config = dict(
    d_model=256,
    n_experts=256,
    norm_eps=1e-07,
    tie_embeddings=False,
    beta1=0.9,
    beta2=0.99,
    steps=5494,
)
Below are experts of layer 5 (counted from 0) of a mixture-of-experts language model. Rows are named router (the router's row for the expert), up (a neuron's input weights, with its number) and show model dimensions 128-255. Each number is 128 + 24 x the weight over its row's rms, rounded and kept within 0 to 255. Numbers have three digits each.
After each expert's rows: a language model's description of what the expert responds to; "comes after" lists some tokens at least twice as common just before its tokens as in all text. This comes from a sample of Wikipedia text that the model never trained on. Tokens count by the router's weight.

# expert 1
router:138124128121117096119135130107098075138129130101132100146096148118109102145098126102127157115118139089114113060160105132094141136120118117140166124083095127144112125139088154155104086139132182144150132108154130104109105130088144141141138128156123145110073102140105095128106114171117142080086114129129094112098143140144129157140163090113126161139117111089134126116135150084093151114113
up0:146152099172101120096145085128131152114140171124119111144161121105053115130108148148122120134107156114086124111146114142103158189108143143104168172087122110132102158167144098142099083148106112109111124131153168101136179105140108106097133159151172104150134110121120176159107117130081142091094100171166140108094118128124121103107144108116107137155143155138152117139138136148129129129049
up1:106126153174143098104111107107111115142145118117123119145139124123136124130139126151130125132141101119077146137145155116106129108144120169130128167144112101158137165098130117091140125122113125118168100160153133118140111167157146168126124095179113111105103121155102082049161155126130133088103129133167136118092101139144088126133169104106093117144114153098109133104095132142121111054093
It responds to: Abstract or institutional nouns after the, his, their or of, such as research, military, development, policy, invasion, injury.
comes after: " the", "'s", " his", " of", " their", " her"

# expert 37
router:127147108107090105150151122119165086118149104108127098122128141116129119145126147103124171129144117152125113134127115148133153135117144101141106137111147142146108130171085143165092132116146174152112142142108094101144092142099133118121131141138133127089110130127157121126166103101134144084111163099122133113105119147143107148151121097152107154094069130109157110096124143149132177119112
up0:113093125135065095113096161144159117123131118158139142122167129175074140145113090146146147143146115071116148152122136120095141108118124157168123119146097163133134151144148144118149124108123090130143106104112062105121097153117134103136127112110147174130109119081133128150170123153093128110067142110146171157097134150120134108160083156106114161136090142136142159161114105109160105095143
up1:140109118114134161123136104106127126128105124120107122076123144109157128150112134109111136097101140132146113135141120110111108096160118150113188133110161134145183163099145123137141141129192124129124169159133140139121149118100140127126166097113126127138136151093157150136126130141147134151110088139117127099148144121139150172105093130156135125121115137106098109120136119122105146107150
It responds to: Digits right after a dash or hyphen in year ranges and numbers, such as 2006–2007 and 1968–69, mostly in sports career lists.
comes after: "–", "-", " to", " and", "/", "1"

# expert 40
router:159136119168117114096136135120090119135136130137136095129125141124103132186143152127101175115148108134119126133167137139135117118145118101116159160089126142148130091101068160157122091116111176134084125143118095094113129146115142107130141139146164124077105119144126133140126085138084095113117127145154079094117124130129124189122096077147123148115140078132089121124122142112113173105134
up0:132118062146161131144143145127128126146152135105149096166199116125128142125110149139140130100162128114131147138109138131102143131118107061143097147114108140150151120108085099114105136122142130134151105147096120180092101083138105140094118117123162138136146110137135096113120109147129107107113147139122150132147159113092110107129177167199146154070112142131105109107143135150127160137132
up1:096118128081107141140142140097103084147160164126107091140108133088145142103135191132093137082125131134137127084086115156112151104139132093162123137139149177177095143103076122158175091131092147111127122126120134108095150126149105148122148119133117142111109139123157127119123079185140132114140160154135147126143141104147117139102139131101094122132155147107116138101132122098107127136164
It responds to: The bare space token before a number in tables and stat lists, after "|", ":", ";" or "–", as in scores.
comes after: " |", ";", ",", ":", " /", " —;"

# expert 44
router:120164108144118071122189138135103112115113163142141100153143131124130103144123119094111149135149116136095134118168137144085118135132089117121137097123128137166142111149128158157096117145119111134119143124102143149135113155109119131168133171121138155132118134133160110109120083120132107124116128118109137113086114170133071128094141083152125165096082098125081133115134160078165147087107
up3:129120137143099097109110121109114140157081155148126090164115109166106132123108140088048122122142127160110123162131187108111122168175126119160143145103081146184169111116119127136068117192113113151122130137137162148118088146128143111110133130154147158126155115119107135132125111134160141090079096149111136136146131144152156105100126130114129136144058102114143139171122187132097129102147
up4:119124130157148122116165119101112104077110123131119136124162146156115137138145112173153150150129143103086162150108140136115154122127118134136137126163133139160154123118152117133116109116104147129095160095105123091135169161149105148144143131105127111092133148178127122097104083114110096117146100108100124168134084160130095171099071151104151147128106141119122116143138171113095141110091
It responds to: Month names in dates, Act in legislation titles such as Amendment Act 2018, and the piece cept in deceptive or receptor.
comes after: " the", "2", " on", " his", " to", "'s"

# expert 17
router:146134133120128123105165133111128100107157125099104095131136145148107145148115120132131184148135096149127140124119171170146111111123145141124136133091120157165116145177114118133130132140121147151110112127142137093131091136111090109120141148128127177097118121131172103095125112148144130104121155130151109154092127142142146182095130109150097132089112138088124156131139151096142149113113
up0:167149133154131126133113122132121133139080122132094117103141124155135144175136101149163117123135112134150130087137143144165151133098098146127092132112124098184137140124137148167121130115104120133124110108107144101115101144166124105159071175100131147130154134119124148110094157147146156151131135153126105166116100154125119121085146148149089117137126142164116134117149135143124124118122
up1:118121134129152125111138078136158120138158130130162102132131120101153098135140112153062115115133153118075125102168159163093143147171125110121151111164146106126120093131122165084113134117143160120137127145092147151176120119130150159148096142155107137114112148134090163127107167091094128132166128111133127098105131167117171122119141090181104098101128182175128136086124131133190148142137
It responds to: Words opening a noun phrase after a preposition, such as a, an, one, another, every, plus month names and single capitals.
comes after: " on", " |", " (", " at", " with", " of"

# expert 22
router:165144124159122095105157104082157118131128112108125101166115148130115121130134133101123150124164141097120117099166139121073121111134100134167087144128109173149142110142088155148088129130149169148108134105128135100131081117103113130098152117129142128115141130137125135117131134108161120066105190151130079132133116142137138149147146093116114158132116125091106122114110155075164160111135
up0:155139090122103101138125098138111133115124150117179119088136093167129122163140146135086128108149107144122152133131165131134153124098113093157153155130105138108134093143102124099143107119124122119136157096152113134083131128128159128120125132113115140141110171126107154109128077143098167106112070132075122098137087141064123135130103113107125137128142092103108100112132122123089162153141
up1:127111146156113117167157114118131110113139162135154112119096148123116129140120138138140130087114125116090139121136151146111140138106150156159178102101140132164091109128097124177100132118131112137110130135128136160097110191121122135115126171130132125127149127125111153079146097115098101152135124156173105092133147159121150132084135133125118170119097146101102141147117095085142144147099
It responds to: Word-internal fragments and digits inside numbers, years and coordinates, such as gen-er-ating, di-at-onic, 1-9-90, 131°5.
comes after: "1", " the", " |\n", "2", " D", "–"

# expert 4
router:181139152107097090133128125089118087150120131116130085110119125121116111176114163127134156138122092158111149123182143178111155107135112139158169147116134178172127143124093150173115096141120177138126125177136094090088125159103129113119133145141164086090132115126129139132125099135087107119111114103130119132100117136144117165107119075120133154142116107091067104084106149138121168111135
up0:124141112124151117169130121095109127136149185108111127126086135115162155163136113135132154107130123136102137141119117138116110119121138106093133109124114159124129103103131111151144074115114187135112143153081168103127154148156129129151163127128133135088152139152152070139121141103152107092137082148133114134137139099081099158130163122156080132085134136106091132175136117173128118126124
up1:157125175156125112156121134110162110151082086092151135123144102142182091111177163115109119178139167124097138093121112146162142124100153115121127128106167120108141151144117135169085132137122157125122127178127114085161122124091107131154101121147156107123115090100162133117105100121126113131082161091133166126104152139118069122097115120156119143121125119129108122130105134093115160071128
It responds to: Bare space tokens before numbers in table cells and measurements, such as after "approximately" or a "|" cell divider.
comes after: " |", ":", ",", ";", " /", " about"

# expert 63
router:142124152152158102090125118107120093125091095120131100127096122135139114166093156107114136116151126142117130138133136136134131125152124124146150191087098158151138143125091152149083115191100138140137145101139095129103097144108145138136152116120136138116091108126125131127143131133146134075076125105137134119120113147151094132133139081122153183109103125091140104106125162117152128098151
up0:198131115162166146148124129095133118127152095137105139126167140157156134157120129176144123098115117091146150154135143140110121132133157096109151145151137118094131118123158112118123087157107136139106148168071133140095109090113167155132119092123120152093145147143132173101122106127116128134149135094130173088182123167157131115125127127140162107086128125159121116151143127145106152133135
up1:131117118141121106125116127128125112105128110119115081133136109143158035139113108157119130176142099107117176118146145104131131125142114123116145106101129136151124108142151138162168159132084118128119144096161128109140099116151135141134148133081085108127116142098167139155109091110184114128089137110108150105142107138082140110109145118126099151099091117142186092170111123112166148120121
It responds to: Nouns after the or its naming a part, place or stage, such as interior, construction, death, top, front, followed by of.
comes after: " the", " The", "The", "'s", " its", " a"

# expert 61
router:138140123137124099068152097101125127099140115128163100122109143117136095177147141117123159146147115098122114128158131163133116159143126111176135140100115173127148087147060157100108114157119163149132094142117118110109087121094179122097161159164116140111101132149152133109165137106156131097118164144167113120119120158157111117118128117089118153129141110101151155120134144076142183132135
up0:167116101135144148125127100140119137134139089105119135169153107140164138125129111146143158172143036092105107130149130086144076125132147136135124118091122089122185154139101137092117114140161145123115109118154141132142126086112153137126147100159124100134164122134110120099128150161137126143099132120142099152113159158152136151096104101110114115143140115148124145095155183097138171094119
up1:113115156171118135119121139138099094077119085131130149114122132126142050121100133144147117113169133130072102134166131145147107150116132136125100128086156135133149118142102108147109128109167163108147162138127128112102137168112185124134129169149102117111161118134125126123153131120089106112132105172131136141165107121081096094110109152118106116115124119153119130195153132107126140126151
It responds to: Superlative and ranking adjectives, such as best, top, highest, largest, first, often in "one of the top/best", plus New, West, East.
comes after: " the", " The", " \"", "-", ".", ":"

# expert 31
router:129142136129094070110171148103108106141108141130131107112145096134122055146071131103063168134137131107131105135132145149087130122121108134141116136116133122133138137162130140185094103119156191146105138119093164109149087127108135124103112153123144126140107097120132125122154093111153114078103091120118130153118110141157137147144132114105115140106136133099113153134116149097096144125111
up0:094168138135115127081143097116135155123103074127099132127105102119127102186140102132109122106117106099124127138145097162137126145127092117076135129107153151110129121098119056153147085128105099133120143136155155126169154150094158160127125129197146117133160143150133137140154144089098136099148137159115168117101144111133096155117129131108124104110121130150143128122093183110125144088124
up1:118147120142108109137149150097114135169162124163140130125135119177114154106086137079124173077140133118090154083095119136126101138110127148131113143111101154121140114096132113100148168114099127161153133130144135086162124132147147126152126111123110155164156122124127132122131153137126095115095109154174132130173149107157161116120108135142125112117122149160148136100134085115154161134178
It responds to: Digits after a decimal point or inside longer numbers in tables and statistics, such as 3.5, 1.3 km, 26.96.
comes after: ".", "–", "4", "5", "6", "3"

# expert 39
router:164117158139151084089152153100112077100108137137119094167137141134126112165115129132096139105124117119089116122132104112104132144159114100125163105119116173149116091140100158098136126139152120138116159138117102120105106145099101168085164142127139117091096128156142104080127114149116122122086170147106131114117122200109139160123120150152136166112127131123136122111121127096104140138116
up7:110089094158135093111138134109132147099115063121131129163179102158136105103095160132100144128137125125136105149114110130103103127148130137183111178136131106176146115141100146126129129130142123122117133139150127123112110093112147150091149098116184130129088129138127129141140101175107140152072144117098131086161124125127138137140114141184135162146084157125155083179119114127142158158141
up8:130121150177160118172169110106106060086156126146097148126118086101106114101154145096110178123131094102056157108158163116138095115120137153138099074137153122154153141152102163123148135144117162132091105105146168161098132130131118149157168130136106114094131145133122109141127115141131100142129124165115135139091087129122117145139122115075117168144121150130126152138159122110135130149128
It responds to: Three-letter country codes in sports tables and rosters, like FRA, JPN, ENG, and words like County, University, Genus, Nationality.
comes after: " |", "-", " the", ":", " (", ";"

# expert 62
router:146116148143132134123152095119098081098115133119148114172100126141110122153129134102133151134137096093125143136142129134136115149126104120151143129119108166150123124147114127163083129142144163107118112098116088077116103119099102153135122082098156118074109083159173118098149144112138119095120157113121115135116108126140129157150109102142103161125119184107138124123145166088118138076102
up1:086175097116143137096126134113092123176104107143142118108117137117123088186120142129122150107129184154152129159141155095120130120150154171130128152094140106137130128135159150117110134104098136138096110119163164145125116173145108131147127131122130132133133174105105094106130089182166149082147133134164117132100113128131104162113146112063169132134112144125132136145145127162127089071082
up2:117132158148135105115171114134130137072121160129115126140156149160162112150102162077117113167132168124121136131119182169123122151113104109094113188155173111161123162141154118135101080120069115131148123124117108175124154152122102078123126120086129106113136091152126097096149151155106148108099106125083090168127088146128133136119132127122129105136123084135113122147100125116108119121112
It responds to: First names and surnames of people, like William, James, George, Kyle, especially in biographies, plot summaries and sports rosters.
comes after: " |", ",", "-", ".", " by", "|"

# expert 54
router:129145116147108107112144091104125124148152118140151123100116129122117103109123162106107170156166091101092151109146166138118137151122126096121165114083126138110105122169087147133113132118125164151102114141106096102100099139089113135068086117172125116076120119123162114125117069145121110087080167157123110116122129136163144173140123070130117182126124088096137123138076162126142147095153
up0:143148147173153084130108085151137171142158112148123148123167100146124075143145124137113145130131120131120138076133157123113132172131090165116168162088105144117131095145120088137112137122158150123147112153165121127110095145079167087098098131109149053129146115093123148096134079125149092115109100102124141143157143121107099123152118105180135125147071148115154107114101153123140128075143
up1:135150153124128095143104116115143127121084126135070141136141151117100113125128156112107174152139112091081160087119147131097092106163111164099120139119098174148137104126115136128159111080137102115111084173153096100086122141125123112116118080150136121127107153117178119105111141157159149104057121101123149145144126140128097146103107132116128137173123142093155129108122132139093140097160
It responds to: The space before a number in tables and dates, such as "| 20", "June 9, 2026", plus lowercase w- starting words like waning and wise.
comes after: " |", ",", ";", "8", ":", " on"

# expert 15
router:158128123117105142116164129099094093105135149123133112139136140113082097128137112128127152142158097112107150107142147170109117158118107117153104159117142142115124108147108148124145127135139170155137128149091106109078098108110130160129144156107142128077139110155143117115145126121096138085130163143106151136139092154120134118105100105119140153127117138119158113105127158077132175140172
up0:122143125111133090171142146175149139103147143087127169146084139053104115117109112104096149133129121144128138121153147164119101099136112134112123114141165120168125137120156124157121097120171098141092145102132155123133175135164119106161186107108120108106039098135110119104157149134159144133108122138112138120126098138103161138134117119144124130151099152116124087092137125124126138102142
up1:118116091110101123170127187139098109139117123128136110090154111139112130151127178142059124116160103155104112182141125138154127117128125064167117162108139146156116107170127120202138154142147108129078128126157166119131104142093126108113159151075124118116130088109088115147153097138137126158126121142084142131081123135104123157149129117146125103118108110100127156124175128124153163118122
It responds to: Title and office nouns such as President, Minister, King, director, often at infobox or list entries; also taxonomy labels like Family, Species.
comes after: " |", "-", " a", "|", " as", ":"